From a checkpoint of a small mixture-of-experts model trained on Wikipedia: 2 picks a token.
Below are experts of layer 5 (counted from 0) of a mixture-of-experts language model. Rows are named router (the router's row for the expert) and show model dimensions 0-255. Each number is 128 + 24 x the weight over its row's rms, rounded and kept within 0 to 255. Numbers have three digits each.
After each expert's rows: a language model's description of what the expert responds to. This comes from a sample of Wikipedia text that the model never trained on.

# expert 34
router:130129120118112138137096114153131136100137128154116174157150143104114138123148107100109103147134122112137142117139112112133131116156146122126112119112153092120145159083121115120096129145127157129158125123171142160131188149118115128129115111147129117142128149113100128085168155095121080117105138122171113177139103166124123169131096108138117148164041143143083124159120159146179157131139171106104165135119123147155173109164113133129112119124144111101158125111123141124142083139174138145144142128121141083109115133113160163113132129118165127141107110111113090106138155145155148151125150165157122065143079120107105135131107106156138152098095164114150077108118119170167108083132132157113139125158102122114122132101161170198099116154113131128137150094134109098121103089086157
Description: Age and word endings

# expert 7
router:125137108117108164132135124134086146134165127169103131109151129122149111118128115077124105136126107151157127122122126136152177126118131146096117139111125076146151136117097161146085123131155179111158113107133160137161102142137102167115189140168168132132129113109119183111129125081173102123102154132162082141145123128131117129120109115122140148118092139147145110146057094136142122088138144113162155118130166146140136125122105129157125118136138125113119146089137181080132147157147115174116129118136110134080102141119145125074145118097152152110116126087143098093141144136105169143121142141137105097157119135130116093122109104167136146139106154096104139133101133129155117088143124113128131126142118053103159135089140179165108097210123133093115164130155120096128122145116147
Description: Sentence and label punctuation

# expert 43
router:111082102092128166111138118170118160134125177144083172151150145110151092194142092136126120118130142107113131083141135100152146135170132131142167109084128118156135152117102136115108077138118110086128120112118146164121144123127108148179133119139158150142129102127126130128144153077146089064121173162107122138141089132070108134151116122140100160149097150147120113169125102138147132096159122114143125118115128182132103181140089130109131100154138128121101104111137148149150078131143097162139136100114143102110121141100114149105137181108125113156129056099102080096125122100138104123147115138124113129154117144134125118120119131139133146114117147124106102113133113140153148158117102133122155116133140139083150122128142138145114121134102126131160205111169076131115139107141170
Description: Mid-word consonant endings

# expert 14
router:127087088111127138125104084152144143116098112122111133136099149110179121141129106132118140112116105098192125096146130136158170120138177118063126092138159112096173127128112130138111062160123166095132133138164154131108119126127139155112129141156160154143130127106135132099147160095148111121130158152135093157149089150119098111119104114198117141116126125114086129132124134169125152137193155104132126118116122138118127178138104139170148115176169140091155106110155116138174135168107131146106123117155147124137097160108146147116115111073114104114058128117098109134194175121113131125120125140108084112154103114177102111128149119121122132152101157113142129138121091150110164123100116144128158112127091129091096113111132160145126122145144163141127129135135121111118131139126160
Description: Consonant-plus-a syllables

# expert 33
router:161136125116141153121130147184107159127145153148114115202144122101148120146138116131092121111090082153143126079136103066151180144117172103110115120158160103126124138121072136115131131123178088124146114142152129121141122106142120185156153113148129135153159104122114146109142131125172117120090141165147143111132117175124115153157122090113126175126120138126135116127118158121160128105124134093166149131131125157170183121130133154162126103139135138112129116150136154143113139139136115119116162109117163080130130105131160163121103098146136110108095122076127097114129129085136120166154132127139102125184120134120115119142082109152123110077106133112111106121092118132139185097140138176109162107129117125098141082113134195122106125161113175126153150118152084143128131095134126
Description: Verb suffixes ed, ing

# expert 18
router:143148101117137132133109118132078141138174162128109115143177137122166083130131110125131136156134055122172158115136121118120156158143143076104128130127146145120164156128108146180106146106170127115141110126168137110128135137150112122166136103158155123117149114101114129130122171113116097105100163119153105140103102155111115143154140119139119156113094168138115118126112160129117143096154129108142155159143166147124163125123152153127124107124171101084160117119138134139147112170117155148110134121146169079125107144127116164078145119140166144169137094045122089153122133136122154102151135143169141114111119090174117128157136124137137147112133169128128107107113109171166102103122141161088177104123093072134105117114136154136107129121092171103191148135158118128139124145115126
Description: Mid-word syllable endings

# expert 42
router:149096083108063161131110079124173139149105114171144123171151113132129126161144140099144108133106141134138154127142122121121174130126124078141113100161146135106147138130135122153116111105138100138125124162155141136112088123129115135142126113144150150134156124111119153127144179138120145113110131149123103114131142133084105130117135117166122117145137120140096103142124115141139135108171191117149106102108130136138118177136064134125095123138163081140177101131177139118211133125155115123080141101151126085113091123119129153114121163090126118122122129108056102105148138120123117139139165163155115110114085097113128110128133095146124142131113146116138133061135126179125143080121152170121114113145136095074142102131124129155106093200124149132124135152141128142146153103143139
Description: Name-start syllables Ro/Ma/La

# expert 51
router:135099112127084143119128126144130129168161142136119160124163156084150089138138097096113116155125135129133168110172107117140162138100181121139108105154163153100144165120134177146115129118121135096155121152155149148161105149114074128154145113155149100142135106111135142099119162109137115109109147085136118142133112147135101136165121116159106137149120145142098080127049109175154155114141148090130126140095120131144150129152135139134110117130137104100180102111130168132135125141195117154135162099145121112137118138120178128094144102127133132132096119096109119088153148093090120168160145139169113125162111097156108102131111098163144158079109132103116105099136120138122109126101118139089134101140123121116140104087152134175111102138100152096110134119156106116134163077094178
Description: Prepositions and linking words

# expert 3
router:114157125105140138140110109139119128191144170160130157152150192088107113144166122119151135139122134075147124114180129083183128142152127105133086105171126093075169142129124163176112125136116130126184108168130156139134145140157079154128122096149145144172153132125133139140147166122130109117132137127176111107125133158135120125158100125145126165130139158165104114135108081166121131132144134120195118116150116141142125130176142150184095095137137102117112138050148130154134123125135121117135155105132125126107115133097123135118137087106142168152132098081087107119144122119135146121142119117153104110138126154137126119108098129185125144103120142106138086137102096152158144098124125132125105119136096128120169100110080129167131130139113145116161115104144113113127182121106122
Description: Hyphens, dashes, brackets

# expert 60
router:116111084140102140127096123144142147181135135143129144132158171086117139171165095145128098160133124107137118140175111107174130165134145112104088125133157102117165158123133127150115137163137141125164130148150153158124148133113102175148187092140153135136197099123136170099145153119117094135123145121115130130121126152113138132148085114145116145141106162174115133132087094116164133130126129117138117105138150137125140147166079143116083130115148115120150130120150122114129129142134092119133175120166123138092125155130134139135126152088128152151098131069136127104110127133103142159143183131156085115135112108119100084128096112135158127139085129123147133117090137162175126119105112125136126084136118092117132084129126149166072133153135141084175163085123085134154134126093188
Description: Standalone space tokens

# expert 9
router:153082099130095136114128110133135130130123137134083147184122163122170138199118109099116059137084133100150157108116142109163140131090149112094120136132128127103126131111122131152119155115131186080124117131158147140172160149110110131125113088121137115146144109143149136105136146107141100133134149180161092121164117148124118122150111129179141138161135143167128083185114114118114126122118130098106141107152128124126122142142109142140130125154132083131156109130121151099118133109152123181079141108198122126105108121118169138117123140088129151147118093102119129130141164128131174143139146165132133076151117107149111089141123095123145148129106119124138107066122121142124151152123049120131158113146087147097142126112114171139108139134099146124139120135137104086193149116108123
Description: Second-piece word fragments

# expert 10
router:137114126107134160087096136118139167162152141121096136107131119071106117140132084118111132125109073136124163132174127133136159123116136120124114084124176119138136131102118165172064121119133123087157100133122153133123152142119090154128131099149147120162141122114125164132137148121127105134131099141154120175126113135109125180147108129126088125132097181126126090125128104148158138111178128095118116108122096139154118128147066155113079132123132109132162122098118182144129135148127116132134134120145125119112127145110134129073107179125168134115134104127129111133168135137122141189126173141147096120135115128131055080146124086120164138131102131064129069129070131129127121143113137154134158117129111136120132088090116108135120131166109127126140138114200113084126147113099135
Description: Line breaks in markup

# expert 48
router:136139129134094159124140110100118148175103134130095131166148145109127073124142080103126071143148106093164130136117094124140170145122138135165106123171149121136154159105118165130127093121107151090160126146134154133131175128130121127135197131147148192146147086114126140093147144111135127086102118106152128094115121143112122133139100125132122138150153132187103122137105130113136150079197134117126114132106117123137116098124116153140113118138148114109129123143188161100136094162156125168118119111127126136106112124100142135135150108085119136155109105123147112089131122111121171162117145166159093114123109111149087082126119082136152156115110156143138117134110128158110122146071112146114175095164087117106161131105078136152118114151108119096175165107158122129098139103103121
Description: Vowel-led syllables im/id/ul

# expert 62
router:139082112090098151122128069177175178162146168124112119106141141130132126134140142126120106133097083115150136101163084112138134152155138143073132104118138074118133152148127138118122101147132158128128144171118136133155147128152117150144145116152136141145177093091136138080139149120131114101134138160128090117156127134117088140147089097143119141162128125140088105149124143133163175121128155119098130132091102123163147123120115134145142101135142128128133133098159129107161099164125109138154143130167152111125068124124148128132102182122151083130104137153116092095117154133117160133133153125101124102140133142134085107141064098134129175087119146110129113080113119138118168109099122168144107132128076096123168133132083113118093105115098147141114118116149124138196158129111162
Description: Rare odd fragments

# expert 57
router:160075125120071137093120104127139148151126151138113133181136148110145089115174120124096115160115135133108143118146139082163140133115144133114139100134144102099143113124126129139139151162153144089148138138137168127172183165123111124139141109141129178160142122118180166131139129100177118123112119161130142147136140126087110121120107094141108156114119171174103112178083145170176147117127111074163149122143132140145167106141087133186121127124133133142124103133170183123119094132130073158133138099140146071104117168120125143141103160128126139134085140088120122118153135121141136159132139182155120104156130091128119125137097140124111138125141131078115090137130113137180129147139097158127172123133116104110113123105113143128127131105124155087145119120130079084156142141138144
Description: Determiners before nouns

# expert 29
router:150079089152112137124115129152105127142164126154122157119126169121140122141132135122145101133121127130129135120134094123164144190147140087125102108164124119099147141114105155134119129127158141115150123136187141131139199159169122146119131112174145168154141126106128147103129126118131073133132132133146123162120112125092126119143107125126131146148134153116142129170129123172128149126158169104117107169143172132153112182144095139129085116133126065140154061126097141114130132125136098163070178120146127119139118114079127154124085128088155138168102140106105111115140119065106125155143167173149111130148111091152110147136164108122142148123124144101122135129147121160157114115141122127066121137132148138114139098122114163138091081120107134149126122071149104128099172112118172
Description: Vowel-final o/a pieces

# expert 26
router:123128110140138119094104130142212140118115138131106128121120197107123084136123121103133121164132119115170130105173102117126122162126144114121108133142176111119171150112076183143093123131124164119134131150116196116157163149169107191117153097145150125115138124120138116117165124119128099118069143111130125122130112143123089163147129107146129137168124147127081118150117137154181128119167111120134117100086149138144136128149108128135124114115171113108136130135136165071128093114146146127142145112106142065114112137127119135098099115112145174160133133141100121131173153124136119134137157141157135125131120078136146110137151103150150132084112156116093123103151127122110113142118084152134152120146135137097119076086125201126113138143114141138129098147163075113116173133106137
Description: Line-initial list markers

# expert 4
router:168105128149118161092137107146111102211140142175118121170150146112136108130144102094123133156148096155114176126180121111130166151179132110121156108145136082119142150131107121150132114136130105077204089143164159140123129130133092146170127147134165137172140110129136153107146150111115112117112142116118094183121101126099112148141112133125087131129127144178138113176105128121130140123134141093162121104128142146131130178190131125102102118145143080124160094120117154152142125148131125128127156118152170118143118111129103138094094135121139132126125121131114109127141170098090123146138140136162136111107128155136133124118147123140110116101100170128108086116128103140115115173136109125092126089163105130054106111121098178130112110131127160086154102110167111139114154123123159
Description: Prepositions in, on, con

# expert 54
router:147101110121112152098111100137129166152162150146118147143163161080136113120143086111102089160106115120143146111146113104138142142124161107108140101153138105116155169116121152147090116107162124119166108155148168151129127158137095156157122115165145135153151104112147140100145170114124107108108131116162112109131111142106132153143092094151111146144122163158092112142110116154120142106151155099132135103108143134156113132149104161139099100108162109101160101088159143114146111143149105152130145084141137093124103145079164150108114155124152129138090112115098100105160145094115155168149142166143097092159085118146089099154119085163147162110073158122120105092118101152143127146123117144114137100166104112090149105099092125154104110145099167130121150089151084112139151106084156
Description: Digits and codes in tables

# expert 20
router:164089127125112165151150123127089152153164122141135125115161140102128108119164137100114123136120103127144136115131127135154112118122126108148117112136124105139132205110093122159114097181143104141140091120140139143133131120172125132124140110187131128157117131146156153109141121100107106138112126131126115103114097141145082123162108126156083172135140179127099114157117128184145156116125179128123127121103119123154182130132130123157066115155141126076142117118125195110121115136126106140076166117129132100072108141106149117140094134129175135139140064128116081136164127119136134135156112142153046112181117067113115133149111105152134135110090150126092108103118123128133131101119098125108126101136098141132154115084129118163126098140121164112136125118143111149150184109123123
Description: Table cell separators

# expert 2
router:139097133089137127135104145159105126173099155137123129157136128074123115132135087163123126130093120137155127104170134107146135150152135129129119121147131129075128143123073125145108155156176148114145110120121144127161162129101128117130126138158139127128134111099159157112120140080146127063122119121206130120155139118119111204110099059125115175157156158154125102156102116129140138131148146109101135132131127143122190129133108124093097116112113129078118075116126164089127131151172130144151159118116157093137109154136135148149072169122129107132098141113133119153141140121082171143141129139166122080161109103140104107155125107171117146100127137115148129114115131141105104114133090126113139117137109158128084132110137102156102119135118191101139161132177105107108141117126143
Description: Copulas and section heads

# expert 28
router:147108114122112148102118104139124143134144143142109155133160152089160104136155095102109109167115108117134177133142116108152140143128162101119113096159143099113153170135129163146092097121172146106160105133148154146144158169128104133154132118170144124162143092125159143097138162103127118123098131101154091123127120148124119163163108106144125141149123157152106114143107130155144158100141154090129142121127138134159139150161105163132100094133152106119171121099156164120147100146187109150124175083151138098109100138098170144098116117102151124145093107119109112118153140105101162173153146152157088100160101117137099108147116100150157155115091151100129088094107097167151128146106125130121131086175106102108155107092098117156112116153094167132125159094164117121145150115086158
Description: Ordinal and word-end fragments

# expert 59
router:124106113103141151105082075153180127143134123155101132130131162111117102109125106095080102157115125077113175116123098141142156139112144114126087082118133135142123157142093144120093131122119122113130138122162156161098156133209092134146107109135128126140131110116146108091166169069148126130093179113136113172122106150132138127167105145127124124133123137133119126140140127117112158116123144105132142104145110147145150127132125158127124116124133132100149121124117125154125133151138123125127124077142154140147112127124124189135131123104134162119100128107074095105159170126129122173161119161177118099145111088156100125115148093149172155148105106110067103118115066140136128088079086152119148105174109108107146125108117130123080110151108152103135150093154116139167114134095154
Description: f, p and c fragments

# expert 27
router:135146119131120196093117120116121165147116139109082120150151121102157118115127132116120044153129122062124160126129131094167178167148153115119089117159158136084136145127110121135097139112156157128120108140143146162098142142151132150132128105136131174181123107102123188122131133107117095112136147179091070145135113127134123168134101103132137147126109138128113061170079118158149134147120156110119094165133150169153100165152124147142125126106120137115132097099122166135129048148132104139131126111133147127100102142114132139131088114116149139145125140133130103104147116082107148155142143137162117136118121126148121107124113128182154134161106113140119107105102124152155179141092098146124145131146122119113112142116119169200122099112130151114138150095120114140134143124129144
Description: Quotes, headings, line breaks

# expert 11
router:131125113086139130152122143167097147148085129112092115143137119128091117129140095132101121158110126129194111085134137109140155139126167106103091115149143138111151120139114139170123119170140117099128098130121153127127160148154116150190156123137138089137142134128146133108106130089177102124138076132137123143150125133134133149141108117139126150182144146157131098120129099141114178103144140105127160108096145111135130148166141135175117071146128108136121072062157145123137144154185126114121129128156144130131077150115151127101123142107159096104081108132105109136157163085095153129142124141141144116138117129204121104167088116132156167090130112142098150132084119121122159081123097157119140117117087102089091119111118145132143130142094144097160123133133100120152165105100141
Description: Word-final s pieces

# expert 56
router:112085133107115151134111138152104136172157175125134129173144132120130133111120101119087138146120133123125150085161139102156119143142160116130117117153121097118152128145081155159108081144145119117167107122146152139191148111133068151149175126162131111141119084107144126124132128097155072114122142108156127143160122138113116115142121120160130189158129132145113133140101114185173131126143139104173111122141131149124137138138139125113127115128160098135137104102146145093123123151146136148101154115159133123112129130129175112138079107092162147112136114110083122088200122100088153144116139161173141102139128128119135122130128123157157140106105180115124106122141126138174159079127123137126125113177115124123192109104106119177131097108115147137146146075176082108121129084127129
Description: Commas and conjunctions

# expert 58
router:145126139111119114098121109142109145154140138148114157131126187130125102134168121089129134178115108079157143100140133133145127150128163085137122096141147115133120148080129140113143140124144141079133115147097176150138149105129115108150095104129163145139105119077122140106126122145159127140129123132140104162159103153163136136142106126150049156168131142178131107130111144127204150132129161119126175159088111159139108144143091156145127124153133112123145122122119127133145107146170080133109138109157144124116135133091145158143124127104137128151143090111076123029128146114118136114152135119123068119150074145118120118187138128123166125079092149099142117110074108129131130103130122129130121099132123117124157107106107096127125082149124125123127140150135103118174140097100148
Description: The ic suffix pieces

# expert 46
router:145130125138123124122104063141112131149136124129131204111135145083118080124170115104113106135126139133126148120135131120166150143124128128119105122154142108121124134098129155122090139131132171133133127145173181165129140139165092175132122080151127158134170119132130154115181142130139124086115131145126138120142101137107110118147088076118114162121113164132118127188116155123155154116128179138179118126088165125130132127175096142120113093119178139134126115124121139144145108134131099187075144111152149128112127192112126160109137128122140143120091105125132081133155123109112183131143163126145111131153094128142085085120110132140115121124101145104142129102133070126160126154135071183106125074120101109121142079124149127135111095146126135131142148120130082113131134144126161
Description: Digits in numbers

# expert 6
router:150100108126098147119116111138121140128143151142115152130162144074140096131147086128112085168110124106136163119140110100144142139131150102116124106162147110109152169114116161153096112126175122118168106155148160147136112160123088138153123109154161147164150109113153150085160164106129106098096137104160092109126112151118130170158099110163119139149120170157098106140111114160134156112148151097132136104121143143151126113144087148128100110133156101114163111094149160129158102144155133141105146080157136106110095137095161136110128165111141107140089124120108085113149146095114163153146150156156099088155098108146085103154112093169141154105092157102117107109112091165160134142127111127129125109167090092103155105086098134152100102141097156113115134103160102118151146104104151
Description: Capitalized name openings

# expert 40
router:135088118132103125117117101129124172168143121132133141108151123101126114169146091137097114175091139113136152127148088126156154131140140088131129124141159110114165159116120133128107125126126138129144095150137154163153164147159074118132150128145143140156140118123154147114143164123145128122109110103136100132156114138094126144155125092168099176130144139142121102148103119125149143080155167099126100121107138115155155125147072158129108103156146106110151106105125144123152142159178130142103158104151131098128103135110168145118117155120150164133074119109097103134194146099122157166161164188158103113127118106146105076138122100162125140116091157100096124091115101168170147126119081122118127092158080124106143091126087120136090108149093175145118126124143133124145146089091131
Description: Name-initial capital pieces

# expert 47
router:133157131073123161137129107178107175142162127182145129134135122080150121153135123118088117130077115104139163119177131108105120199097150116093103123182185128128137129117068181140108066140127128076177132121149150133157137142135111149139148103156130149109130117059169136110133128123153142107090155140124127115148081155142132137118126101117089169129093126134098119164073172164148129145132127110119112123114103163149160178141122148133100129127131098119156103107144146081138123136136132130112144130132116134128128133127157125125105115094138124131128105082126124127179156106109144161133133177137117125162126104140119116171120119116152146104094155136116089140109136140124095114134152147068121138156126140094158110121135169134133116115119124134137134146143098126153115149124123
Description: Prepositions after verbs/nouns

# expert 35
router:125139122112119147116122132148115137178131174143128124153136148100142122138104100076149129197119080125119164078141124103130119167134163141116116093147137124112141147131111207161100133132137146104129130110152134139127121138152093151163141141147151109181146104109169140111205148104139112102134130145185112157123143132097117146134088078152115180133112144130120104155095119130170136109135153116179136115115121143153194122202151154166118116133140136134137128119154114107131090137136119115136110117135122120132092157110147140084137166115142121167102116101116125112157141110113129200116166137114086098132102125145090115148143127124140157125086161093121133099114123149137149139119072164130140084132131108129122100091131148135112097126125139136125149120140136104132142109108148
Description: Years and dates

# expert 19
router:148109106122099159111123114137110146149128137131122145124161158087144111129146088110116105153101120129136173127147105112141138149123160103121132099158148099107149161114123160141098118131155139121161110144134175138151114156113082151160117101155154123148151092119159143091153169103128116114105132111155093113122116136122125146160094103158117132140122173176087095147113119152123152115148152093135116110118115141159142113166091144131105102133163102104163106089145154125151117149169120157117163078151135109108092143086162155120107133103154131133099122117097101106171144084112153152142158185155096098148097097134081103152121088163152157110086155104127102100112101155148116140113107140109145092174106126094151106093102124164106103137107166135127138109154102115156139117093152
Description: Relative pronouns, mid-word pieces

# expert 13
router:177101102080091187115101089114127141113149179099113170112151112103165082145125094091134131163131146138139155055151141122139118140133128103118113101141143097121140132089109137134104093135133124093179088116119145165128119152111113134119154124137132159146123076138146143114163151130104098128056126136162109102162136115118137128134106082136070128155089136138126123144124121166109160112128120146112134160161159134159132110143141166166131121160124106089174111128119137119105084129144143125122162112120134125121115118105180163097115149147164125117138105112107142099125154125123147183148149136115137097143117082136111112171131128172124170149117159116145124124129113126134127134125104106121125106136106090089130115135117152176078076132135159122157111130112104101125158116115152
Description: Early word pieces

# expert 5
router:159149079133105132129106134144164160175148122134123137125180125110166110130150128080115133127126084106118150116135086091111136133197128131096156111160125121122115146109111137147119102157154159096153117137151148168161091143151128140143130080141145116143175130141117149113138149141154122111089095143130122121118096154122137136127115106127125117135140146152127092106127143127136129118122121116124202132143133164121144146142130148127108136142144097151129083090187144119188126129163119156115130129120113119159111133073161151145099139111159169200128140114125118152119142070079175121138109131158140149179104117130114102160116125154135143120109154067104116145088114127164124177128114100092171109147086149137122126098147146137111118104129149121110117085149110126155169117118124
Description: Mid-word in/et fragments

# expert 52
router:163079103128130158056136118133137148134087162139159120165122158129148108142135093131125127137069110103123170105129106148122114117126156111138071127147148123135141167099111180158130127157123115128126114129136118128141145159148106131168128091138138133197152119130139153118158126112169103088110147130154104135147118150125103126148103127126108109189114154134141120128097141130151171127155121099179147172117157160165145164119134122130115114154137134130158121070142127088135124163116093173167138108199163132108148137089128141127100059127131128126117118093141114118143133081096158125166125130123104119149116122149097134154138109126145180130102131110134125152128135140094113131110113155080120151164092123148134149114120135103103124129100143110167111109150098130085122138106161
Description: Latinate word middles

# expert 61
router:140127110119110157107139134124095146160160139133126127124156112126140133164170108105108124126096111086104132081129127112163178144136153072165094135156166135112157153108117161127129137114139169110133091162137172126162144155132108129154125109133135153145137102119176158104122139112151117080133118094134112144128127148151124143172125109128173138135077176160080096166132113169147136110144135120160184119144165134129188134152103112135129093141147097120172106116161147097139142123133086149113128126136163108092124147080140142062100148125161144171115103118124127121115139083129122147146162130148086130147117154119123112145130097151124124081093139112140108136119099152132140099154122137111128109123132130116155146118105152138122125125106148119110199116146073121180121115081133
Description: Derivational suffixes

# expert 49
router:137151128157115133085108132208111173129106124134067149131148131128093150135137138114115122115135122114135161147142127099130145127106111123137113099139123084136133131106099152173123133140140143149141134159108130154143136204156095157164126081139174175102136083112171145137149156152166115132115081115145116126179156141123106143136109123168139142161089155164128129123105130135102155125137130098154176139113107124140159106137107179141128083129180106101128110112143164144180126145145089121109134094145138132071117193113117106090123120118196118139117125106127118122135176127109151118150146142124138108144114113152116125152127119142147135101086170145145131115094097172155126138131109128154141126169120100108114121114118120147131105167120148116117155109122124098105161129088133
Description: The piece en

# expert 41
router:150096085124107152120111094151133159139143149138117161115156143100135097133161090116110088154104116123136165119156112130153139145117157128109126099149163093104155180125113157158093090138156111090153108145148159153155146164130090128158114097165156134156135098108147145100157170111124115115106133099152103114128121149102128168157105116161094147148121162166087090140103122153130151117154156094130130147112117132157144117152115144126095094133145106100157112104159153118156111143155119149119150096149135099131098158078158150111113135100143128138113124122102094114154146107082148152157162164153112103159103111139085106158116078175153142109090159103105096087121104165161129138117111129135130099159098109105148103098115142150118120147103161101125141107146095117148136120092162
Description: Apostrophes and mid-name pieces

# expert 50
router:144124103084124123110134131116093106138143185138141149190130161120129116134190118145115140154090133117115130087133103090148161175166148118106128127137127127128172125111111120169104149144134125132132098153120159126171108131107124115168190125158117145141119081113141136102143127091129104141104108159139132191095123144101086136131123135117105145170122159121095135142121155140137153113134134112153129161145139214113124110156120167160141110164135112082151111110143145135169113147152129157137185114148136125133114156107141208074114169109148116142139145133125130120132138116094109147145144152135119114132131122168128147143112116141165160103134135117107136110143108104128183129070129185123126099167130107135153128127120136166098101120121126135098158134146125105173140131114146
Description: Word-final endings

# expert 0
router:172122094127132134066123120146133169123152121231107144113146111101133098123116097123106093139105060134144153090159140087149143126133152113105134112155154067120112142141118129143092107155144134108144114164172145179148093112116124110138135125127143127126141119124146206123127156122140105110104171142126109133148099146092142129186097111128120131144100122135135103138112113123172121077147125097118108133139112128136130123168135131132117108113128131109152123143115125143129074147138130154151145127132137108089117163127181148137095118105113122172093128070139127123152123146092125158145158140139086116134128085135125105165072130152134155144101129120097091111135093134147155123133102118097144112145134112088173121105134103153130120119130147081170132145155142126154133150123153
Description: Prepositions and re-/ex- pieces

# expert 12
router:158092124125129161112141092164125145165174125160128189137141111128122123107148123120138140161109117061138155104149108126120136138122143134112069083153176130117185154130116161129126098150134124107119107127107140135137114115139122135130127126157144125154128117115169128093122120101116124139130123160164101117132127146123127136153105126121124141125074167138095130150115170146125129115153179117146149101119146178163124154127095147118097110158178133088129115101167159108144086119156117121089184122133137101122128125117123125080135152133160164110131114097130139139133117115106124136113161158142128164132119154131125112171078133139146145070117144105143112128133138138137114070122144187105139114157077102131100091124150128126115105121132118091115111024138112115140133076122127
Description: Articles and determiners

# expert 30
router:125143103074111138128129130161134127137157117108118116121142127128162120127128122131143108152136093134117117117141137056152139151144136118079130106133151113063130147107110128141115106172191116104128091128175139119192151145126103128157212092137161107140161095123126128121104129113126055095100128112131116167134090124092118151173117102148114162112132154131122130156111124150138165093131120142152128107090126143134135091149111149129067121145147084104126128111130146137161117150156152143062132096146164117126123114114126103111104127090149110194097127117132101136140155087117154149135162160134091114147126146140126128143136115133148132136125126112128104081132115190145131104086120133107127135121136119128142115124154127146123135153094155127116118103132102111172140136100194
Description: Letter n mid-word

# expert 37
router:160138109108097161123116103139133132131173135149120119104157157083127111116157103109109115187100102136135166126133071107165141138169147115138115118133161105095145169135119166159112119111163104100153116153164136163152152156121100144147123115152160131123132110111159116086140161134113098112130112112152109151109106157112128129139108128146110177126124145138099097154104107157138149115144129105101173146083185129178164125132091155108110109129169105072148121115139146124143116151163131168137142111128134097092103144108163150110105131136151138109070089123116106116163145108111165127131141162160066110142134121141115110157095091142153125133110125114156127117106112149125138104134114139155119086148123129117152121091111174191130092154117134106135150108154124098181153143103139
Description: The piece vi

# expert 63
router:136115119093107134137065127114107091118139134116149136095151133106116097157146104139132130145125137079154128128112111084138138161170157120108125122173132084124179147137115136160101080174125159131144113118129132128119160130157133145164152128165148169143163088104160138099165134128143115126104105128129125127106125145078151161136129108159139125116138131151118119141117104155140140106150147117117082159126138158192133125133106134147104082126151100064134104094109150112180126171149099129105136083130140104149134144093174162090114139158159153118118080137112111123130171131103111145160136139169149143145110101174127097166113128160162132139121142128097137128101103153197175135115120105156171109132148096103144110106135127138113105133124143114130135095124126125106168086120151
Description: Foreign-name syllables

# expert 1
router:144088122119090151106115104149143158130124136125112153142161158086161099107143088110113085171102123108134157122161110102138146152129155118115122100134147123111163163110121159153090104121139106128173120146143162151145116148136079141145118125156149113151131103126155135096151149098131118103104126101164106135126122132111118163159084107161112134138140170154097092124099110152131162101148152109148148106123148142157146114161090148132099091138151110101166112094136171117141112134152132145127179083156140109143097139102168137127120123103142148142107129109109111108170145108127155171137160166176093083161087120141093112152097097164149141109085147099122099093126109151152126167122116145110146098159112105111147091103139145176109098141103157115123156104156098113154135126107169
Description: Capitalized word starts

# expert 39
router:166106124096099139114144122141130137173126133148146143155165137115152101134129111136138110201122138147109152094168145119114142129143131103134144128132135100125158135099125153132094092115167117143152066151119150134187119143101097122171128125146142117138128085111120187114152149117111124105109152107139117097108139128078110184127102081139127166132115141128119104128091141166087147091173168092136129126140142137148166132154090152132119102144131128101179118071146145091145107165177096129100133106134139078133105154096141159104124171142134176137104137143121091111133171105116167128134149148138103096126115107154112118153123101174124192125104149122140091086130085147154133148130118138137161104134117120119126136119133123171122117114122153108143105117172128144130120099119141
Description: Proper-noun name words